python train.py --num_hidden_layers=13 --hidden_size=320 --n_experts=12 --experts_per_token=2 --d_expert=96 --d_shared_expert=0 --hidden_act="swiglu" --moe_layers=[0, 1, 2, 3, 4, 5, 6, 7, 8, 9, 10, 11, 12] --router_score="softmax" --normalize_top_k=true --routed_scale=1.0 --balance_loss=0.00538 --balance_bias=false --router_z_loss=0.0001 --init_std_router=0.0143 --lr_router=0.0005 --vocab_size=16384 --norm="layernorm" --norm_eps=1e-06 --tie_word_embeddings=false --optimizer="soap_variant" --learning_rate=0.00461 --beta1=0.95 --beta2=0.99 --max_grad_norm=1.0 --batch_tokens=[32768, 65536, 131072] --max_seq_len=1024 --train_tokens=254600000 --max_steps=3420 --dataset="wikipedia_en"
Below are experts of layer 7 (counted from 0) of a mixture-of-experts language model. Rows are named gate (a neuron's input weights, with its number), up (a neuron's input weights, with its number) and show model dimensions 40-79. Each number is 500 + 40 x the weight over its row's rms, rounded and kept within 0 to 999. Numbers have three digits each.
Before each expert's rows: a language model's description of what the expert responds to. This comes from a sample of Wikipedia text that the model never trained on.

# expert 2
It responds to: Capitalised words that open names and titles (Best, World, National, Democratic) and opening parentheses after names in tables, as in Campaign (THC).
gate0:456497492461506546488541486476486493523479468429559546486515465577501475423528580557570565516450555556499420497498491496
up0:454491484460478479574473509405511454538484482480583511476547488596520547461481515441582496496401489528473491470532490508
gate1:502456573510523517607502517481436442496503500491498498557548496554513510460520481464471610560565496559536560438438499492
up1:534486435483532502499505433480501510534527519551455514514454431534537510527463508448494452544524448547563518571393535554
gate2:516471512467528553469442512542463496498591521565450543567555544484472543509486532519494516411508429415557515490485525529
up2:487457544388521507507489498480456571527555499514454468553500531443479571564531516494552497488517472423464549577459504482
gate3:423532560431468462564479494594470496454542446473515437523484471531522486498480473457479524550485472502531485497459513518
up3:536546522487552565475461475481527468510511453522516477547383517444506500517473543518455498521489483493511526548485542506
gate4:502484483446576527579432509392430434468441468543455440576527485558454444490558558501465498556501515492525464450450485400
up4:425513568462469511512532495486441478511478524446469486457564530518556450565518520497564507443504499399529443569517486524
gate5:547544584557586411561573473466477529447534517463452493522470567482534543484484533498478483553517486548526464539461502506
up5:494452480452578474484509556406548535463520503542459493566497567567438521479470486408431570486440516443488463490497496527
gate6:475506500399509541599529529464426538481485448526482510487502486530465498513474509462434489521454542543535474534461532522
up6:471466519552553479502451483457552518574510544509470472501517482509482454542438494501475490472451507513500536491480520576
gate7:543464514511501438515456517455567554497468531477504488504511505479461522487544551463555458458506506435511544481525413547
up7:578497506446502497467501514505449478491464527513427498470488445537424464530524510515484482516482521429489480492470529540
gate8:512449535453429447508521482525534439541509520533499516484471522479528499427487519485481436429504530572517560527553523530
up8:483532502455525469482469507481446425490468505423503479554391493436538532520550517479520479463565496539517495491503503471
gate9:495482524438528566535496490530523616527425450512448468468496494489469449441518512584509468599507548522550521499482531451
up9:517470483485504546538476481439488500514498491537502500565504471533520578506446514507476543493504454571530486481452564544
gate10:458514590514518486494458569510528476525476516473564394553486499511474457545466455446560559467512515474495459462479461475
up10:481491551563505529462596506525485544527518485548449506508503532513441489444485497516472460507477496504497451502495474576

# expert 0
It responds to: Content words after articles or prepositions in sports and career prose, especially ordinals and results: third round, quarterfinal, debut, located, won.
gate0:510447541485477491433503435525505495504463495500507473488497495535391540508501569582506490470472536542542454470544428558
up0:510471483495469491545550481481470478529507449459457489531489474489502516513433521526522474492497471484517496578526552536
gate1:504451543493449535481432483434480450527470530494507466462511485456548531473515525475495546543505539500429536570537450578
up1:461510511504487488480513489498521636530507530515507545469447488497541509448485529482462472435511522505544540493562412510
gate2:608420471580533530483527464499531428445519468512566423534526486505446486501476473475485526483489497467459418470447489472
up2:545466521497454547580515502476530522487542519522504486556435406466485481486489573472514517416492503492560486497511461515
gate3:524448456450526630520469533553500445446493535600510434432567547534472527535439546519468557455407561495499523426511448554
up3:493476609433491492502472493466451485454421528486579513528448389549471517501507493544523436566438520444531506571501463555
gate4:544493529539524524486430437488502493473544449478521468548509487429563474506509501506456534461487509434561485517562484487
up4:530517543473445516558522477519591491503481506432521440425476527450557524473522452499468513548489520526486497499576515520
gate5:511503488502517465484503466553456533487492492577491473511426549490528514514470597471478483529525466476465540535452506505
up5:511466465448471498488495475508503429467522481492450503494439486497483463512524552491462531509502525506541482457571424450
gate6:513498495530533494606476451488515503463489415497482495447477536460491565513522509564535516427485560453505519473499521424
up6:447475532463523480547450429511544481491518544482465503438499485495568448433508505456500497454531474426520485501443512502
gate7:531466519516483477505505540410491524496513473594436480565547451450458485500482509535502533527460555508500465472442474593
up7:474543471483471506510536482467484472452477484483507501588570476481534491470531474498500506484563503494498523558489508524
gate8:449507481485513464558487549505452457505476515481481530522468512513494550487526525502525505529462413548465489453508610543
up8:482514518477510491484486483448538459435538429492559512581450566376567501457494527532507514561443507493411469504536511602
gate9:448469538394515520483550541529511486503460513423533487526528394526494445477515583498528550468429517529559420477479473555
up9:487462446469521479510478570497533498527415432450510483471564476576505509467502522497493470481526475468555502423517556505
gate10:544539466619498533410536580544496531510511499473609502442508517519517549455453485596528523514521488555481497557483439505
up10:558496442522467570457503488413489486457556441531530387541453467467524497504475445448508466494479485558472466506533512499

# expert 3
It responds to: Pipe separators, row-end pipes and divider rows in Wikipedia tables, plus digits, dashes and percent signs inside numeric cells.
gate0:456456450550487498482459514539461470575429530485488488459573497496519530499530526492485402514532529492478539528532481453
up0:468519472519447502459483465469554533493478467465537543532466474550469595444520548420556498524532538586441509494517476494
gate1:568439539517432526520494485516543556588576475476546478488487469465531485541485500484540541522496446484553478512521517429
up1:568509462483527484443502507462507554544503484519500491514501523428544534530508487536493498525500504427545438466492547562
gate2:526580547466471463545529501529521538463541503427495435493527500537521503480510487483519451595542420521495477552512546454
up2:455497455503521514523510573553414528520540554531546559512451467470397517510466463498486473492488468464492482542572497457
gate3:521487514488491479475561468486474526499545470542523429449481550556560507478535460459434490499479440507464470486480408563
up3:539498461457443524454492514481469415517503515551518529516497550424529544489436546522471478561501489536504499602495493480
gate4:552547448482486517415489463577461522430483462548471462455531475489506450450477582551473487525513437543494529487557472537
up4:546504482547508548439497527537497493523482474522499513486514529488505521483475451586560491541478520529526453464502481571
gate5:494447444468503540474467571592481515486524512520454498484470461541416551547487448490442531437541450495545540508507532465
up5:502468509518493484490475446484517548452525431500469492506450424495494462545510506500448455490515539534494477435486504608
gate6:462474522484460495527510556465506515502511492475485522441561490464529467540527503553491492516496438506419575473549443372
up6:548527508427549441577551454526495502482520538529514571598513414476431488487483494508521514516532513536538449497469526432
gate7:505531477494454516470531537537535516539490476563457525498463524518541523546486498466579500474509552485487485471467577528
up7:493506451492450427527448487512530543513509517452538505562473536434485501510537526494513537470490459574477474492479484516
gate8:545490531508505595470482463552517434458514509556522512535505472452487428485449453536460505472492500422477512492575521448
up8:525498609487569489501477519474473542486424498450492477461481555554516449531528526468610484569469558545498516500581478495
gate9:430433571547500535557498538549486537488417557489472464504520562530535551486527414564517539511522521618532460553442576507
up9:421489417414518570426483541543500461473500569511450615481525550433519504462503545457542548504515562500449490448472548455
gate10:511432587528456493518525514485464486500530483441459490452535580460516454473554475450419486534558523537473451510504545495
up10:460553484446538487456521547603493475493481538525537486556567471484492473476459470451534507503584518517587480501559386437

# expert 4
It responds to: Short letter pieces inside rare words, especially species epithets, foreign surnames and website domains, such as calyc-ina, salin-ay-oon, Holl-inger.
gate0:437507414533518503416484523478502504478538558489517577499517500424484494479586533592554527501512522487531447500415491442
up0:498453395461478471525491498469516423503490530525465476491524570509518493514442563474529467524534466488458451591488482427
gate1:532505592483512481489487515487542545505542488505462438612532504538527535459519467492488541467513501562518512436492451509
up1:451471504542502510461493467533465510486433468530490480524604538519491503485469474549511534577512497487454513477484545504
gate2:472490589454542435502545501524532446439445499486440478452519425518465539547472544540585456458494489511516584456446520510
up2:461581494502621544555502515495472528501456494462482615516467503512450574478458497489519521491504503467545512539536521485
gate3:513506491488562485484566502558464477528555469461541516534597473521504512543587536514481524513496452467495550460505520499
up3:512497516428499455467490481486476507525517439478468524517524499615532487468498522477529474477487437519549456509485545503
gate4:470484455503510448462395567423507410477590502501441481432483496514512531465503544569509475515458589420483444481459474531
up4:503469450491516431549540473405512488473503458488470447490459572463457596487538517538579489593551518470506472586515534500
gate5:518477496470512526532487484515453503531571504528497521513500428496560523463442480406550549593463529514481574522525531479
up5:501508480452456543510449492492460536476528479575542475482477460515516470477501473471569543496480520556437556500485501499
gate6:478485468464395500499436524448463488498595501538466417528579519486547519547487512458477494552477408526522467494470507522
up6:485501564543549432538540563460468490462435510481472570455560519488457509512451511491503493442523564486525541483487541555
gate7:531497477472469520456487528529502487471513436622561440552537445402539446530505493508569405471508573490525529528466515460
up7:546570511499466520503481541516499502516562562529548566483486525558449499484460556488485548494513498449487535517499491486
gate8:428485508498502491530430541425522512555534491459485527529543465525544460484495552506513508539540486512507507480554457530
up8:449490449511449528498413487495519504420500468464475544508535527533521517468470538476506575520518524542487462496514452547
gate9:523478536517507489545537534480501533477521483464485509467444433487564430494466491521539457547521497507498523523542466549
up9:419524486512496470481489513472460511582478535519509561524429516462449465563551499521516463516489672486402557544496490553
gate10:565529495480558493460477495572474613599546483526462469487515582505508543425553491507551503560568496551531503537506446559
up10:510537454537577493455499518556467536565522460568488544497545515573515527430554492451555484500547610537514520514491498485

# expert 9
It responds to: Subject pronouns and relatives (he, she, they, who, it, However), plus final pieces of names and plural nouns before a verb or comma.
gate0:485527564524537541472539371496421459450495512477455459487515439580502455439473521586484486476510496519525506483453563468
up0:474542541495425539449556460508477477499530514478507413509533453481520483467519537457518527451548486463528454504502499507
gate1:542494515547565531549488494505468567526567502486494514533471576544495520426498455442611489511513484429488541555531437485
up1:531483518555510431541530579534472506468477533527454483497512503532522490504537464446534447469476496559464449466540448499
gate2:563526550546502521469542517543551546486517564491471570524499506506525428467540456463518482475505451484520571490544528524
up2:437482573437453530493548524577507474458496504510508497531517449438502508514475533489431459546555518483498486444518516507
gate3:514537499526518531524520501548444547412494516405476495443473492486515455455472505452497539504407526511527494528535545523
up3:444474535575507464559475489525520506411498493494537494493456531554469489467486571470526480501535504530440484526552529578
gate4:510525482540463513397527571491495560431470448464465450484464473527541529476497449497490512504539517530470450478405492500
up4:504452533486587491490528470502573440555478509532578433456494487538482515545562507515576542463433499547463522519463511532
gate5:431436525466505499465557495494439496531473471518504531459500530499432535489538516433509497571509528534468460521526545460
up5:564519463531461499502502531553491490505519530465484488492456540472384494443515474461532543501420504579495482506564476493
gate6:585502539541548530572509531482479470492539454517495498470454491495549481447470399400480496516482530457488421486445486509
up6:512551388534496525519508490568517511472480438476432580481537545555397442464523515476537461529490470547493449473455536419
gate7:520520530496510463519475605454479486417544428488514514506497503479486482418545457504519575512520504514473393468501481483
up7:530558460467461552511449532562477462554516534487575536528475506482487445555490445476555501467514449508550495475504483485
gate8:556481532387443510466518512487479490515455467490466533561535584538515551519540441475554541526489506491467498505501485477
up8:528540484499493503573527499523479492534445532468470543537576456459494506517443540507470444487517506443474412502446489487
gate9:542455560474517541444523513538450539508539521485534507559505528509559508474516485525523600481517563484464475451545479501
up9:498482556433457554516478532532536511446520528457479416518479567510472487417534507501505496506552542535557486559526474524
gate10:371490449511468498479536443435506544470505504546460501523415459495555530494497564507574507454507521478606504456561532521
up10:483494507495472501471435507464502472571519501491468448494506514475578519502539515513438487467507484447427488496525516476

# expert 5
It responds to: Newlines, section heading markers (==) and the first names or tokens that begin lines, list items and table rows, such as Charles, William, Robert.
gate0:463517596452535484498459416528451502417501503470529491512522533535455470495582476529510449468452518469516510465498490481
up0:509521497555510555513536583498546496520507530485540529529492572455465515475483481517490504448461494532440515493490501483
gate1:544527457453469501512547508550519535533502505416497473559575451504480504491461456599495529468503537468521456537507544515
up1:548419486473542465486536496526474458551489392492470540511443460529548526535525509525446493543528551462559509555521592494
gate2:479483517561535513573512524549449456457499436467519510498537571535446502529495530492518462505483547501490541533471549484
up2:462530517555440477533521570559435504486552517400471473537502530485436468520508510557512417487536508500482469549460480501
gate3:482514486476442425464483444535552531448546460565472482468504497479553536503558561511499489566490465615487518463509517477
up3:443443431465514524469493548474524465565478496536558520546461566518531572461506492548543557496507488488503458542501496476
gate4:469545489451430495485502462471524514474456536554517484506505515541468479482500481505479475482488517430523498498497460459
up4:521514503478516560447480502514512499553499524552569412486513384528512526534548528569509486542494449479523448539534447449
gate5:546529499537517431509472548521509501546525505540482481537494462486552533469502500500478514568543498508520519540525494426
up5:461535494483524503443550512512538563498622525463512505538515561445536486474493575399505514535448509496511462510524475444
gate6:507485533504517542373489483477464471486507452543515499481468517459486498444515529496470492522471557446473504582448470454
up6:510494587512404546512515458554497532431552441445510475540466539529494508516493559524549472529539507448518490516547492531
gate7:556518478473462472429510536489512428414584419524476445489461516559559566485517520483498587418482487498526467475518573524
up7:499518531519494509473503484522524478459527446545588536549486517521517504448478477431510483515574451521486551469457573598
gate8:491522527461545528481523510487416559417503490467550491513498511501568481478574501501431547524450454487540474511556535571
up8:554479479538440526552496460507479587519459522430559496487529515363474498549542389546522440491512478550517567565441518508
gate9:522415498479526459521549506534599557545517510481484524518491555421480486466491444503547509514525438493479386486449543477
up9:451462461440537477425530503494581532539449470485471511496496563516543544537607467509506512508547541514538553525484508469
gate10:497504554514436537482524500582457511470581506471517492548522508449508552562566521496512553559517529470509536518519501526
up10:523492414494499563487566473575508544497531472503449530484533558516458518549445480574462511462539504515420488491430555471

# expert 6
It responds to: Prepositions, articles and possessives in narrative prose introducing the next phrase: in, between, with, of, during, his, their.
gate0:488497484508506469496518398460493499597489581493512559530535448477491462453557506478560561378464529537477533481466519501
up0:535437541434467477503445502509502505551575471527559567490527468537449451511497408509472536482491515578504503496606443483
gate1:502527545433486500483516499551531464490509575549480556511522510410518437574535523542460423466542480537483513439487507489
up1:453579500463513513533464580557404464508528552535534532479509539530428559504465488430493533502455501460527512525498532536
gate2:491446525512470502521445512468518465476529460525516528512485509441421455444556522501481550398549526510399487479527498457
up2:504537494557496505483516458532523436496511521538465430446469463540527504451500461451510477485559493430487446456478563478
gate3:452561505477512518490567470479572524409502503457519494580467465519521518548529546559488507520565514537507520471549480525
up3:556528515464420541565562528534552557497509472510509505503505426422553524442475440477502386477523458452545498595485489505
gate4:448527520442505528500481529409530578464525495506525539503453492538505426473516527492446552539449518443471473546469456458
up4:504478458443528506543468565550519552506521500481506541518521466480527484501529489481423486465438521523540480530525546572
gate5:504540453479460495487498476431462542486555490489370486478556471542489477481587530531494526477465529446497538505533508469
up5:487520457572497525445424457480502543534423410405471472557506454507474517511446507501506499550535487533541497496531609543
gate6:504418453464552513473473472425507448537462475459471461400507501526531482498511535506558564597509422441527447442545507537
up6:571562526505535598462527520523499493454488564481484503540546489502496480492519546549522505405523459496498432452410485497
gate7:459503471528472476524554501537492468503514419563431489496493551523483514430486519486520607479486496429524516530466525458
up7:455544489438524488526486549538624534436490508477471478535453500505553502523505524527448492480479527542497470443536494520
gate8:490450452548501539465534581510520490478483525562502514501445475503526575539546512530521516503463493412522464536529467465
up8:488495535588472475480518523411423457505506517531544531487533471470492541450477513531452574434484514522489511544500514487
gate9:518542551484501425570451456474548471442515481531428478511460503483516489502574532551436566538443524509566531467467457453
up9:483546509603537507505539485461466535504473498549508410452468572487502511563528480480455485545540541468547502459520533546
gate10:551495477455523528501455519460526505459573494545434506519549546552522495493491497601399485473421451562495536492510452546
up10:526490505516585476517519487494449530560511471531561525476455526501545427507499487515578447589516533570548548532462519501

# expert 1
It responds to: Thai, Japanese, Devanagari and other non-Latin byte pieces, plus commas, semicolons and "and" separating items in lists or parentheses.
gate0:494524548476478512518475479485511529506623518470445516517499506564484516476477470559448435550497431526525543475559476514
up0:501510584514518542498512459456548542561378497558519531441596513518475524473520482415522492533500548493502482533489477452
gate1:521561477553511541561486556561439550570503489537476559501477523516529525466486481446518471599525524506560495479437529495
up1:564452527483499465514436476471550513549491457535511460517565501557529482511469504547536520465501391446516477417550536547
gate2:510467515444463510487514558530525498453454524477495562509483515553461482502508565520447479445540557498517494474487578459
up2:496439523434459486517478499542510494532476515458431544466571409512456514523482445482477551491390493508501493489445499495
gate3:506478531536520451518441514507445507530452512492491497462574481485490478433493457534593525479473467549529508451507474490
up3:380484478483491510527549505520515576496472527495537539525559491553527510467494535473502534505427479510514519477472430528
gate4:447616492462464538507504472477440522553529433482466448525505399582494462547537479541454539524505520497469572471497511531
up4:446442486491497477525520455538499511456502454437574496555519445435576508520533454538605532457478481497463502533535551445
gate5:602512480499548495497511456492449440493502412518478595558472499472494471456405448448568514446458446537591458443507510507
up5:525472507483487502529519514487484506452596604513555490513450448452477516532533516494583428491530565499502496547511463535
gate6:465496484476517504478461502558461476522484585546425449498512497397493578524474598504512540542508479420465481459521553525
up6:508553495480552459511535480470512499398461490482493522569434500580467421506508521529481632494524532553519531422569477446
gate7:483496567482519526510509482510442452481522586513570490500478513406520527522506452419414371531548459572461433483418429497
up7:443496485537454534503572491498555519548454517518468512481479471517485574531534525543500502520448481603533505505458457373
gate8:528604554429437513427476474467465510448472457559487457491507483485471516448492524421516528533505526528477461440531534517
up8:551537559481472480489493496504450518467438451513505519529569451502465413439517476487516503467494477487468446491515417451
gate9:484516511496506505567493471447508523517536547557555587487551540466553509414467457475413423411582475500446529431511487570
up9:447537556417495557494517515505484544512454535490501475475545473480551544445554475517467514507537459542537535519568528558
gate10:521525472510481547422540523437509456518510531432490557474470567486519475482525536466526469503417458529492520520531477482
up10:574400495555506478478512483544487426528488537505472523514467546560475460462514431540476514507544473592500477463553479478

# expert 7
It responds to: Individual digits inside numbers in census figures, years, statistics and tables, plus spelled-out counts like four, five, several.
gate0:469409505485483516455608517532508438425534604534555488490558523484474514531463472517536457455485504531502541566509489529
up0:485504491533521513500573461445486502495554507479505582504431487533521458450475477540469518557477533475451542470514510492
gate1:572433506517529542572517551530560501456524451513509436482559480505534472475484530509476526507533506545469440503497545469
up1:516527519416486496465518500497476434462494574543487481470486504498472472499512554464464553524545601525487503535421502545
gate2:424443443451508468513502508500413503432505462474498491444482435451523448553566470502469449529465440540522483458567530439
up2:470465455502506430489507505434478492509494485529508535552472501479489520611502553535557495503492490514508433581512475439
gate3:448496496480538468576524454569508452475474479539498531537544537546448469518509544542525563542469468525526453497470486526
up3:510467519425467587517529504550441476511473465440432562463518448448531477520529472456514486459525475513534554513481476476
gate4:436449437547548521436514488480478489432441495528474582499567518467468537479420540554504491498517471493522493457493558456
up4:503562555467533500501473482504537398481515482477462517494472441463523475534381448476476497549442483475508626501432490493
gate5:491495556452508489560428532511473619525491505550467510522569541506404480493403513509512475460442538484499461447549427430
up5:488418493535451525451502517472480470462513485453506497510449525486499445541538574467536527555499553484551507472475553513
gate6:501478538514454524514545526404487531513543559467503491492507532463510552474441497406524593538468533541489497547462488492
up6:485436499521594470537491542507519419499473493444495444450449487514509485520510454534497476466501463467501536560559519497
gate7:511503531493507531489434479538527441511540457499478539467511435551498488498505516571489423470572504437435482607504504441
up7:536536506429465454446478565492481523460507534515502466500487529528508539454526541550521486437592503507482474482549572521
gate8:571535467504518496512486495540535514540500483479553495458581500459494486493472561485476470506434468426438469453566580526
up8:476501583474456544502505562471451501534413472500479528471467471502546507543487495568504518505500539541483551579460488528
gate9:538492473493610541490475562472541530532494523558448438505526540453481504436435552542465499451514478496487512517504547506
up9:449479529454546512531544499524513494525513502540458517515382415471481515463503481507506525475445574541486496490484541548
gate10:551515516524538523490540445567477556470532465470368504521446533535527473424509554461511512486474462386526472509502565477
up10:530520465493529588466515408519506529540472558486523495464553477477511492475507566528484475489528503548512471458533523483

# expert 10
It responds to: First pieces of common nouns and adjectives after the, a or of, such as cl-ippers, l-enses, sc-ripts, political, social.
gate0:542499505566601485437589539477560464541525455469508476502528525600484515506469524499450466523486537527499557471551582489
up0:488554481550587517544572548511556549551460518484514507491460463475495538503542507518520477560532487551534527472531481543
gate1:504519550458577576530520496474510501489533544534499515503458488448542437525508456502492480587560510609553476542522555555
up1:423547492502560507484458516531540526540463476438516496495515465512545515479492530439485489505547499516522499490428551435
gate2:505433484468506462452518499468555510544563526486539470441536478526515555471506488525497475491441504475458433515534568414
up2:548493639438504451533561471540433467573514442479461455527554435466538524484516547487508479469504499583527501498509573479
gate3:451497527480517452530518454517501511528471451525476511495511448544475432515504578583497475492544456494526507462448438503
up3:513487475567520517542491492542578471401534536534504537489564529500504455503508531450456462496521505522451525450577462486
gate4:547492506479473551525497480503498547530452510542478508504553529582590483522556518568512513544506452548456480475527520479
up4:494499518448519539500534515548520551450491531514502506497496537451462420531483521503431441548485450541426523474460517456
gate5:511506431526503469479536527505464523431495548584445533547493562481506522501494482504536453441449531534488450507420495505
up5:493600428476493513486458550510435513477474475510521456516443485443508419466438478492499493534459488486490572489523504552
gate6:470521522524519518519483479472507533513512462476533381552525497519494496478482501519475473511513465502534558501466560520
up6:489478457454481470459520476575567572532498448489543516425483530488465439531502429513450428485523430439528454455453554551
gate7:499492528540529490512500464551450466535491514529447487607545552547520498522450540525489429471444504491527482484510534491
up7:469510482558527494510498474562472526465522476560471509519557494475585474572505489513498489453482484533488464448475519511
gate8:477491524530516512459507555482489457519474479499436406558506463535530465520490584461510483496487561473452556509501529570
up8:584514527571487476445413456517567541451484460468540535461537483533493440438564446469548421492522518489464485489487507538
gate9:452459463508489559539464560517487418571484584474511554509480564503543473485467514490565557477538432448472557494493530462
up9:531512516501560520416514449562538518425448510434559503492560519508632431489565468499521451510476485500467505557459495526
gate10:472481538498439482463598520535489460495540507505449534470536506471454530456490503613466463499497543493495564495521494493
up10:535492523525495502497487507506508506527531559556458572565451532578474421514423519506411483461494447470571463512434538455

# expert 8
It responds to: Infobox and list formatting such as field labels (Clade, Website, Coordinates), colons, newlines after values, date digits and degree/minute symbols.
gate0:451449457483479533488508467518466428466513440497542471502471509488499546478442487536468501498492528444549517475528462486
up0:522457505434532475423499515505495529509518517522451452481503521514543492556516413556485512513447477497479486529488567509
gate1:489460501553512486522503553502543503542419488447558584501540461593445466496494543533463449484475477480483442552500552436
up1:509513451512537496466495413515502528488497534526481539476552496523462437534418498495443496489518494430507535583499510544
gate2:448517556491528419479540444535471531553520471487503430493396576484436610406490522486483478477452532531505465568533541473
up2:507493505525466478463547517506614605519514519499440485472501436569484532559468446511489491568481539547524461508577503519
gate3:502472533485413520496488567507509482515474441597518500495442550454560556508499501522488509470525558490570525546569504477
up3:480474528496517504528488511475509536493534544517548507503510569447397593467541488518511489496420496489445482555536540503
gate4:474533535544468577508543493545498534472553522499483473495439503424515507460477463485556487544520526494560468457559550445
up4:462495493467510520496501558441517493573510488489485554543422509576503569428555508534545540518503548514560504432556467456
gate5:495515481534510494509468504479509508567481501510444370442469551484491556543510454542485510575484556470489524542550490448
up5:524535526476575509511560536571450518517510453470455487495434464531467468549554459497508406540479460470480514553501532421
gate6:493504532492482513488551564476481502526490535499566505576504495522504488548463542494540505422477469517498479451528548490
up6:505523458550525485471501495533437580509543471574507527508473470468504435442408460535456509497516417459528477513501530433
gate7:533580557474629567565467541520507560549497471517468461453511446542515520512496530507476461537496476501497520512541546465
up7:535519538481496464542452520434538546461441570455525540504518521530553504500549560450509506594510460481600555554443488517
gate8:524539567494456458521434458493591496581571546508457513523413563530513498576593554469480447485505508463464432447470482571
up8:473483485534435512535584505479448594504559465416461570640496437500502483520486551463529518505499479498522528466534489491
gate9:483491499552522547524492495478466565500545511574431465522489536463485538431492533425561525504522568503432451455554528503
up9:499520467507493503397532514471551521492440478471597501604463555362487528525476497541467496443496557524542511509488541478
gate10:530536474517507490467472560447555492450461505504456529481440526466364511567524559473435456446508524484501530447472492474
up10:554561481513527494511399508454495456524469530510508478470516491454460538512475406491491506517549508406558562466465440485

# expert 11
It responds to: Commas, periods, and, but and auxiliary verbs (was, is, has, been, would) that join or end clauses in narrative prose.
gate0:456548565480520530487477515510565518569485540473491487535530503544413495435461482498457560524461480475535474444591513456
up0:479526575515411508550514481501527526472513560501556518472446440501535483528457528516499472444505589583513521496487506436
gate1:537454577468555487507542457502478522465508529433417420489483471508517490543463520513532408489496527485472569452472500539
up1:477446475562555478533467514524448512469507459544465433492491458518460536421547564481498469488498469421527518550522527464
gate2:456494499481545455498477510450500485436511459541519529476363502496443512508493510487505487463445483527506466515497463534
up2:487439477524526507490459609454550414438466429486512449508523552534497479467474546497483484551494544581403469544534545511
gate3:419590524461457492434565551494588524576434499487512544547559533496464477558515499440493534495495463425486414623527518467
up3:512425557527504510423467461425429530501520552557474524500518500410493501574475478543459451556448571452443445503563523502
gate4:510497458484474447516553554549514477508450528526617465499459468517570505517508511481476485525564487576559466476464477538
up4:516485490540501462522503491484534477477449522488526541506498425560391506526363469441522478501486500505540451441499531450
gate5:519469488634507518477458479466487467461526488555496508526459504518480481505481480446496478471499527494540521577522388491
up5:510499501549469427518476499506503508523483516498450469490495468529480525410542442545530490534505528545536469483582529498
gate6:496444455478538471482453478426422479537506459457512526571474478480536462528514457596501470476524483503531467480487524483
up6:557522509426453513489434522525507536485505501509452490483564479502502423408564501473574500463475437551476545467529465486
gate7:505493550511461467473500500465400586526562498531508468456520479471449493528450502516520493534494566437510518469430498456
up7:514438479507494565458564378479510459530439523469515450485451476548553396535478540454565495449510444544508475408520519497
gate8:551502495475465552489511496431535493517476513495561517469550499461526506472458554508472563527465498445498535509428521562
up8:521462492484443433619529521462421516513563478515538470472490470523470510577516499481440546513625448461511553477487452479
gate9:457509514530516514499527430551530464506481504421462520529496506474466581577541497466514518453566495540494550513514519528
up9:515430503532471446544502463563544486487480485518413467520482517477526458579493498533443492499519592498442583484546497536
gate10:529528473470566506519511522545456540500548510505478452533547514547510483495552518515437494561443457519549462459467480600
up10:559495492425439402504457563535581532536497451521445427526508443460506458570526444502498425485466482448483508530498483478